Experts of a small language model.
Size: 13 layers, width 320, vocabulary 16384, 61.1M parameters.
Experts: 3 picks a token, a softmax router.
Training: a variant of Muon for the experts, 265M tokens.
Below are experts of layer 6 (counted from 0) of a mixture-of-experts language model. Rows are named router (the router's row for the expert) and show model dimensions 256-319. Each number is 128 + 24 x the weight over its row's rms, rounded and kept within 0 to 255. Numbers have three digits each.
After each expert's rows: a language model's description of what the expert responds to. This comes from a sample of Wikipedia text that the model never trained on.

# expert 29
router:161157139115152134092145122157141116120100146088141103130121170152129131139107116120128161130127133121083132144132114112150161153187122109143095123122131125119163133160145119131138104117135099
What it handles: Head nouns of named places and institutions, such as School, County, City, University, River, Courthouse, district.

# expert 23
router:111156168156133125117095155135162104097136135117101082127158107136141106131112138179154079151109139114123119080174119094126153165140173134123089166093130156154126116150104111126146181105120083
What it handles: Uppercase letters and short pieces in abbreviations, codes and table tags, such as N/A, country codes, TCHS, coordinate N.

# expert 11
router:093154087093126125114074106129101111126133150150132105077103124138176100143133134107107090129159113085161116123099103107188128150123140134144145123129127109106131112112155156105110108115143101
What it handles: Coordinating words and separators joining list items or clauses, such as and, or, but, commas, semicolons, slashes.

# expert 14
router:094092103148141094143209139096104148124074119161093105127119133134157126123146124126095149097150143128087088159166109142126150107109099130152113129083158143152127134136142133146167158142109136
What it handles: Month names before dates and first words of proper names, such as May 12, June 5, Michael, New York.

# expert 22
router:120144137121122086151082130113130138097107134142156118139105101123110141099181164172135092105111158098129106148116134169125163145103109131132157121122113176120064137142127122171160143123181122
What it handles: Newlines and the hyphens opening infobox or taxobox entries (Class:, Family:), plus hyphens inside dates, scores and compounds.

# expert 1
router:124117163115110140095143108138140170139160112129176157115120156146129143168084163112116085174120111108145139116083123138125114106099100171079116117123114077141110108110151153118088098150154151
What it handles: Adverbs, comparatives and participles after is/are/be in descriptive prose, such as known, typically, more, broadly, virtually, often.

# expert 18
router:117176131131109150130133068103155083138118148123177120147132125097128115123151099103115186128150129158124131110161103107140153142143138108127117092134210116142113114136094130096181132144084112
What it handles: Table separators and money amounts after $ or £, plus capitalized institution words like League, Award, Party, Council, million.

# expert 9
router:084103159156159147121183083120138180123123109145124106138151131148109095132136122148176165141120121108109155159155104141168148158115150108138141112092133079119089114129113107125146111150158123
What it handles: Closing parentheses, brackets, quotes and braces ending names, scores or percentages in tables, plus four-digit years like 2007, 2014.

# expert 24
router:103127146141135135122140119145084140178141134090162116122101157146142187135092120105137117148158108104108145144108107145131119093108114168096109104149139119146162092130177135120126104133141144
What it handles: Common abstract nouns and their inflectional or derivational endings in prose, such as punish-ments, use, development, creation, members.

# expert 25
router:152145097140134123082154131106142173123121127080094119144137128072121114114117114157079093131148091105111162097150143134131128134152159114135130125122130154132127086125123111114175162137163113
What it handles: Later fragments of proper names, place names and taxon names, such as -ton, -son, -th in Erythrina, and ordinal endings.

# expert 16
router:149142095109145154158127122112127145149163146177152133167124150152125100117116112129096109130143133119123115110089101146119090135091154122168152167106140118135148133116128144154100089133153099
What it handles: Commas ending phrases and clause-linking words like which, was, when, where, while, but in narrative prose, e.g. "the plan itself,".

# expert 31
router:160123152165125141127199142143140128064132145106165136118077160126157094112160125099125133141176098118101121135153123114176096151114138100124095103105110118108153138107148145153149148137101112
What it handles: Country and place names, nationality adjectives, unit abbreviations and military words, often completing names, e.g. New York, Carolina, Army, km.

# expert 0
router:110094126119125120116175161093106076136099092100120170098152102110147092179133145082147100097157132100181087142134099153127047136173154140084163135124144107159132123066124141125108143158141142
What it handles: Numerals and count words giving amounts, dates, table cells and percentages, such as two, several, 17, 12,000.

# expert 27
router:121077147147156138140123129167123110125124138077144149089146115132154151153169146082126123132136130101128144137103093151151105118151159152082157112136111106119099116085118139081168112107152152
What it handles: General nouns and adjectives after articles or hyphens, plus section heading markers, such as other, years, career, various, ==.

# expert 10
router:124126127124097121099119104130144139104095136116149147118154122134133097122153152148166121138119121121172138132129138107103153090164169119155147139090161108123110180133146109112129126092157168
What it handles: Pipes opening table rows and the first cell words in sports and awards tables, such as Long jump, Best, Nominated, Loss.

# expert 13
router:086126125150124086151113130158138089173155146143102115099179156136103118120158137158147186107113117154126113111126188114081136117108158136116139146139120105099136155187114115146091095125108164
What it handles: "the" and prepositions like in, at, during in running prose, usually right after of, for or to, e.g. "for the club".

# expert 12
router:176126194142184139149144158149096154145142131156126171121099134121127149131103103114116172148138145162163141101124176159117110163137105097134146102172101168129126115114126129141127109125115167
What it handles: Kinship nouns and personal pronouns in biographies and plot summaries, such as him, her, father, wife, son of, plus mid-word fragments.

# expert 17
router:130149136096122137124127141167109119098099145142085133156154104127123140099138078177129142126136144163126129178169136128084097112139128163141108102170112143173130116142091120084103169149111105
What it handles: Words inside titles of songs, films, shows and plays, such as My, You, Love, of, Is, plus table cells after titles.

# expert 5
router:182130077140154144168148125098127142091134141154088144133130096117112133094101107127159109138075124162131135145139110119124161129083105115162115115166142137123165090131151140151122106155116142
What it handles: Middle and end pieces of non-English names and words, often with accented letters, such as Coraç-ão, Tomá-š, Bař-ica.

# expert 15
router:140100140137158129174153134111092124096116172139101111143114152082117102112113117092143121154122141109098150128119154099132173075125109116128135116110136141132154110134144132108111144115109162
What it handles: Middle or final word pieces in proper names and titles, such as book-st-ores, Feld-k-irch, Grum-man, plus office titles like Minister, President.

# expert 2
router:151117114083108148148108173151174119149127149151099141103151162090149169148138152108127156113126140156097085133150100137153102104189153155107120109143120154106133100138084092109146085159105170
What it handles: Nouns naming creative works and their parts in entertainment articles, such as film, album, song, episode, role, version, Label.

# expert 3
router:113126100124100113080119110142140139142164100091152154176129140135147165126118159073078084074131139154140109140117131136142136103116098113103151115118099113098128136133096094168099085132131128
What it handles: Prepositions and sentence-opening words after a clause or period, especially agent "by" after passives: created by, In 2025, under, married.

# expert 30
router:139108105132062162116106152151124157122128143117136116137100129145084195149092090143131140111071138109131129103126171122100136125118111115174104123143120119137154111119109153137169183129090105
What it handles: Vowel-heavy syllables inside South Asian and other non-English personal names, often in cast or candidate lists: K-arth-ikeyan, Suk-um-aran.

# expert 20
router:124126125113122093159144129094158156131146079119145143168111080115093135116129189103131113092143138141127165117096095146150121171145135146117155094175114134131073120107132128131131173119146101
What it handles: Line breaks, section heading markers and opening quotation marks or brackets that start a new line, section or quotation.

# expert 4
router:118137132132126156117100090121158106101088142154135093126132073118129092117143146125077122126125120157167134104136111141125091121128109092115137122171141132120109144126100140119128133103131150
What it handles: Opening parentheses before glosses, conversions, pronunciations or birth years, plus degree signs, primes, slashes and superscript markup, e.g. "(born", °.

# expert 7
router:123134139139144162127090158152099093151162047097107150141138122135114124113091119103111144143118103190152109112149124158115091106128099169102146145152097147103142147142138142158078140134153132
What it handles: Mainly "of" after quantities or nouns ("ratio of", "8% of"), plus determiners such as a, some, all, these, its.

# expert 19
router:105109105133104118131103142123113132119153091161154158098158101144179107150167143131113113103147106098084135163125140148102098127131165126141112197114176100111104170151130143179150087128136142
What it handles: Score digits, dashes and commas in match results, plus sports words following scores, such as lead, final, started, scored, medal.